config = dict(
    num_hidden_layers=9,
    hidden_size=160,
    n_experts=40,
    experts_per_token=3,
    d_expert=64,
    d_shared_expert=0,
    hidden_act='swiglu',
    moe_layers=[0, 1, 2, 3, 4, 5, 6, 7, 8],
    router_score='softmax',
    normalize_top_k=True,
    routed_scale=1.73,
    balance_loss=0.0199,
    balance_bias=False,
    router_z_loss=0.001,
    n_groups=4,
    groups_per_token=1,
    init_std_router=0.00738,
    lr_router=0.00143,
    num_attention_heads=5,
    num_key_value_heads=1,
    head_dim=32,
    vocab_size=8800,
    norm='rmsnorm',
    norm_place='pre',
    norm_eps=1e-05,
    positions='rope',
    rope_theta=10000.0,
    rope_fraction=1.0,
    qk_norm=False,
    attn_scale=0.177,
    tie_word_embeddings=True,
    parallel_block=False,
    init='uniform',
    init_std_qkv=0.0606,
    init_std_o=0.0,
    init_std_up=0.0606,
    init_std_down=0.0,
    optimizer='soap_variant',
    learning_rate=0.00666,
    beta1=0.95,
    beta2=0.99,
    weight_decay=0.045,
    lr_head=0.0109,
    max_grad_norm=1.0,
    warmup_steps=200,
    schedule='wsd',
    decay_fraction=0.775,
    decay_shape='linear',
    final_lr_fraction=0.05,
    batch_tokens=32768,
    max_seq_len=512,
    doc_mask=True,
    train_tokens=303700000,
    max_steps=9269,
    dataset='wikipedia_en',
)
Below are experts of layer 5 (counted from 0) of a mixture-of-experts language model. Rows are named router (the router's row for the expert), gate (a neuron's input weights, with its number), up (a neuron's input weights, with its number), down (a neuron's output weights, with its number) and show model dimensions 0-159. Each number is 200 + 30 x the weight over its row's rms, rounded and kept within 0 to 999.
Before each expert's rows: "mostly gets" lists some tokens that are sent to it at least half of the time; "comes before" lists some tokens at least twice as common just after its tokens as in all text. This comes from a sample of Wikipedia text that the model never trained on. Tokens count by the router's weight.

# expert 33
mostly gets: "),", " |", "s,", "\" |", ");", ") |"
comes before: "\n", "\n\n", " Clay", " Q", " J", " U"
router,262,175,192,232,163,186,227,156,263,201,218,208,248,212,153,207,165,146,216,189,190,168,184,158,174,164,186,199,177,188,183,210,238,243,183,209,206,155,195,156,190,190,190,203,188,172,164,191,177,231,156,258,148,224,184,184,190,232,165,202,221,206,118,220,231,224,176,191,185,243,213,206,164,215,229,179,225,222,186,161,191,210,263,228,199,172,215,202,215,196,194,225,168,193,174,147,219,187,186,210,212,221,210,176,212,180,156,222,225,160,173,264,167,162,164,242,179,217,179,209,255,150,185,215,178,195,221,227,219,241,206,197,264,198,179,174,162,180,181,212,246,279,186,239,201,215,210,152,225,251,191,186,154,163,246,182,240,189,242,196
gate0,192,235,194,284,191,191,239,202,200,192,186,212,159,240,208,135,228,153,173,159,261,215,168,238,183,226,155,193,163,175,205,159,201,159,187,149,229,148,190,176,225,199,167,176,182,207,173,239,223,205,221,172,206,214,209,188,184,182,154,194,156,199,151,194,247,196,193,202,157,204,187,145,226,210,237,176,249,183,278,191,213,160,181,259,172,140,166,227,213,195,235,191,253,214,220,209,160,206,144,233,152,189,172,169,188,215,196,179,171,207,171,233,173,166,138,203,172,204,238,220,211,239,188,199,217,254,215,247,172,196,176,228,187,199,223,162,176,227,148,158,220,226,203,202,177,176,175,182,193,241,199,233,220,207,163,192,216,211,225,174
up0,185,218,198,171,136,199,176,170,235,215,190,205,246,159,155,167,151,150,202,198,156,201,220,166,203,249,149,186,202,179,231,156,213,205,187,171,238,187,203,231,150,196,176,176,228,167,251,212,209,196,154,216,257,219,200,251,218,280,206,196,268,198,223,197,226,163,237,206,169,207,213,209,251,184,218,176,224,174,167,230,145,185,145,229,187,206,203,139,198,203,153,206,210,237,165,204,138,244,182,190,194,222,206,185,201,190,154,176,222,246,171,177,164,173,183,201,229,194,179,202,140,232,173,190,191,216,200,188,206,220,218,237,159,146,216,218,207,189,198,212,181,205,209,199,176,190,165,169,201,173,248,184,272,232,208,124,186,231,191,223
down0,211,192,180,171,159,221,218,214,244,210,212,184,161,189,218,124,187,173,230,196,203,239,220,206,225,218,194,168,197,181,181,166,204,190,208,199,227,201,250,221,247,196,130,186,240,185,182,156,153,143,240,175,195,172,232,196,164,245,243,214,205,219,216,247,229,177,241,217,184,209,200,207,237,188,237,169,206,181,239,203,200,134,211,222,175,171,168,167,207,210,210,183,180,210,169,220,203,207,226,227,245,262,220,194,205,203,212,172,213,220,200,239,104,207,166,240,219,225,210,222,209,214,211,190,159,230,285,272,175,232,220,171,125,214,185,218,194,173,201,202,231,201,237,182,160,210,181,218,209,145,218,205,214,208,176,185,132,264,181,192

# expert 13
mostly gets: " ==", "\n\n", "\".", "es.", "ers.", "|---|---|---|---|"
comes before: "\n\n", "| ", "|", " The", "-", "The"
router,219,202,168,208,191,157,231,165,221,202,223,170,224,224,197,222,181,197,237,180,172,197,176,150,165,192,198,194,216,175,188,196,258,235,199,223,203,159,173,154,159,213,214,205,213,174,201,142,193,226,151,224,164,207,196,166,184,258,170,201,245,194,176,205,193,272,220,259,175,183,198,189,176,210,241,190,198,214,208,198,150,143,228,228,196,157,220,234,208,232,185,192,165,191,182,225,253,171,168,204,159,220,208,172,211,174,195,219,223,183,153,214,175,172,193,190,149,191,175,203,210,168,185,268,208,185,229,214,187,250,227,196,284,136,205,185,178,191,201,233,250,278,211,214,239,196,248,195,234,265,227,163,163,175,227,171,237,221,195,259
gate1,199,184,169,205,192,167,225,205,179,225,214,179,261,197,144,225,219,194,203,240,158,180,211,213,245,194,166,174,213,237,205,240,190,194,183,180,217,229,212,168,221,135,202,180,237,153,184,213,203,179,193,203,204,156,305,213,188,174,210,197,213,246,130,148,224,180,186,216,142,165,199,195,169,252,255,198,195,205,231,179,222,179,231,198,156,211,219,220,207,178,204,201,211,206,211,204,202,203,243,230,201,195,151,242,230,172,250,227,219,194,183,207,240,172,232,176,224,166,195,253,271,218,175,243,157,221,220,275,173,197,240,174,195,160,208,207,194,216,227,172,197,150,260,165,201,254,206,198,239,207,200,213,171,180,216,220,242,243,237,231
up1,195,221,181,180,206,194,251,207,235,213,135,192,193,218,185,193,191,229,204,203,206,187,193,192,172,165,214,217,173,167,216,143,196,140,186,147,217,178,168,188,174,199,226,239,169,170,244,203,208,221,188,220,183,220,210,174,217,162,194,206,202,250,215,212,207,221,220,221,241,203,200,172,203,199,244,217,171,183,196,180,183,138,166,195,194,143,168,199,191,234,113,153,218,170,152,256,188,249,223,198,212,293,242,131,170,213,177,235,194,162,221,222,204,206,240,188,162,193,238,230,155,165,237,178,201,182,200,127,176,194,143,235,203,160,195,212,171,244,173,158,176,263,163,192,258,216,183,215,205,168,207,204,219,196,255,218,213,195,187,196
down1,183,202,165,207,194,174,211,226,186,215,173,183,155,231,202,222,186,129,247,203,250,219,223,238,203,214,190,168,158,169,214,218,165,179,187,186,212,198,249,202,201,240,203,249,173,228,254,197,238,142,169,184,195,230,200,219,208,189,209,227,174,193,216,202,208,213,168,190,207,183,172,180,195,190,194,190,238,183,256,195,144,217,183,200,185,131,141,229,188,183,177,194,219,181,175,292,235,269,211,211,188,227,194,174,187,245,226,198,160,153,182,230,127,225,216,203,202,187,181,170,208,205,165,188,185,174,145,149,162,177,204,181,198,185,196,224,173,264,231,161,202,270,191,161,236,190,201,200,194,209,159,128,145,201,228,191,185,239,238,236

# expert 38
mostly gets: "),", " |", "s,", "\" |", ");", ") |"
comes before: "\n", "\n\n", " they", " it", " its", " an"
router,243,156,192,214,151,164,211,147,237,213,201,193,237,215,156,232,170,156,214,182,208,172,162,165,187,212,163,195,198,186,185,203,254,227,180,196,211,152,197,177,198,193,183,211,171,183,155,180,192,235,172,240,140,212,179,188,191,216,151,193,230,195,139,213,236,215,176,198,180,205,196,204,155,211,207,213,211,221,190,150,181,194,250,226,210,168,220,196,217,191,209,206,179,194,173,153,190,170,181,225,145,236,204,169,232,161,168,209,215,150,181,286,175,145,171,231,156,189,156,213,266,174,190,206,191,199,214,226,205,243,205,206,260,183,183,187,198,181,160,213,251,259,185,222,194,237,253,167,208,275,182,168,140,157,247,165,223,202,215,197
gate0,182,174,193,189,171,177,238,182,200,226,244,150,216,179,166,219,142,214,158,269,174,207,241,145,194,177,197,232,241,223,176,165,228,183,196,194,223,183,165,211,194,159,212,271,155,231,219,153,173,195,196,209,178,143,170,172,173,193,189,175,207,204,191,191,195,230,246,151,191,207,213,209,204,175,208,201,156,222,229,196,251,216,178,194,224,250,191,205,194,139,230,207,147,273,217,245,218,202,215,234,168,151,236,196,209,181,203,178,205,179,181,211,206,139,204,201,210,256,256,206,234,173,165,196,197,261,189,255,175,192,158,221,222,252,224,215,169,210,205,211,221,233,181,172,201,140,195,140,237,154,231,161,234,199,167,184,224,186,183,207
up0,210,152,199,190,198,184,155,177,188,211,201,243,224,200,167,178,193,232,157,184,217,136,114,232,193,184,169,226,222,170,217,169,153,235,139,221,182,184,169,161,187,205,163,172,214,194,188,290,225,186,205,120,192,210,213,250,204,200,212,208,193,177,165,186,187,174,168,223,163,222,142,223,234,216,226,197,214,247,161,212,205,269,230,201,190,201,218,245,240,206,220,237,187,159,191,196,212,187,200,162,189,174,146,234,212,190,219,225,194,197,200,192,184,189,223,199,179,276,225,241,178,231,187,167,212,207,176,153,162,231,184,221,167,219,187,179,215,223,216,228,229,200,288,190,177,208,209,185,223,237,220,188,209,190,196,225,180,129,224,257
down0,180,211,146,255,179,248,185,177,268,174,180,171,234,175,168,178,147,204,240,227,233,202,191,211,184,188,236,230,125,205,188,216,253,232,161,183,221,229,170,150,243,201,209,197,265,238,169,191,179,269,164,201,251,176,208,229,178,153,230,209,165,223,188,180,202,157,202,206,169,215,194,200,235,197,156,156,192,215,152,150,219,194,168,224,186,188,160,196,218,158,190,207,200,229,256,212,237,192,196,212,216,180,255,217,188,188,187,175,179,189,156,146,241,234,179,183,158,205,225,242,215,211,169,224,173,190,167,237,220,202,215,207,174,235,242,156,197,208,212,197,218,159,210,176,202,211,250,193,218,204,211,167,199,255,187,242,177,147,256,209

# expert 12
mostly gets: "ensis", " night", "57", " air", " front", " high"
comes before: " | ", ".", "–", " |", "; ", ","
router,245,191,202,210,174,205,182,173,213,222,225,206,214,205,127,208,165,172,197,159,205,176,200,229,157,145,173,190,160,170,169,243,212,256,183,193,229,175,172,175,183,231,187,198,169,165,178,192,159,225,163,236,164,180,202,192,188,201,209,268,237,212,199,257,235,239,177,166,197,198,193,190,148,196,249,143,223,155,186,199,200,195,237,225,176,167,236,208,212,201,227,232,146,177,184,190,222,172,189,221,197,264,231,195,205,172,110,262,230,180,183,229,171,173,201,242,198,207,187,209,211,175,132,169,156,243,220,235,193,233,219,169,226,186,189,162,224,186,155,191,219,224,178,232,217,167,201,177,168,219,145,164,163,169,231,140,224,187,218,216
gate1,231,195,190,228,244,252,164,211,240,230,197,170,190,202,170,234,198,193,140,219,206,198,197,157,139,212,237,161,168,241,185,243,209,159,194,195,256,180,224,171,157,180,135,247,212,205,143,193,184,227,154,211,190,168,200,237,197,198,231,196,229,144,200,185,215,177,210,242,174,235,176,225,187,195,193,216,218,239,192,189,222,207,223,201,193,216,196,206,208,219,205,215,256,246,208,260,262,171,178,170,163,197,203,235,162,174,222,208,186,176,184,212,207,192,172,202,160,216,189,225,230,230,201,237,195,199,201,235,190,315,196,253,239,220,154,195,211,207,196,151,142,206,188,134,133,184,202,200,205,247,167,194,228,209,178,160,188,231,222,220
up1,222,201,179,208,245,249,186,248,231,213,218,192,246,202,199,240,181,203,183,178,264,181,214,217,195,241,186,232,134,207,244,185,216,205,169,240,178,215,237,205,222,204,176,198,224,205,154,218,210,180,267,239,196,237,187,219,239,271,191,155,155,195,156,170,243,209,198,151,212,186,201,198,240,218,192,184,199,210,218,265,142,210,235,130,213,245,181,214,249,194,179,155,222,193,223,204,183,202,214,239,185,199,208,256,205,195,184,230,220,210,192,224,180,181,169,217,189,202,179,166,205,212,182,221,167,165,289,217,193,209,229,202,203,189,199,175,216,227,207,231,197,214,138,197,190,230,225,218,220,146,130,141,214,205,194,199,165,164,143,263
down1,218,200,167,178,227,213,192,167,250,147,138,185,228,195,190,238,197,205,153,195,177,248,208,155,165,196,232,189,220,184,202,243,206,209,207,170,216,251,245,193,180,195,183,211,209,168,226,179,220,246,193,184,203,220,221,202,207,158,231,197,187,195,191,246,156,207,169,177,197,146,183,238,184,198,170,201,220,255,188,154,229,199,224,125,165,174,189,231,210,179,172,227,263,222,206,195,180,194,205,221,201,225,214,169,242,143,235,158,186,177,231,183,241,166,164,252,187,241,138,149,214,143,132,199,211,208,185,194,226,199,162,228,196,199,197,218,201,182,153,198,204,221,199,245,179,230,130,195,172,238,218,184,185,200,123,202,142,165,164,229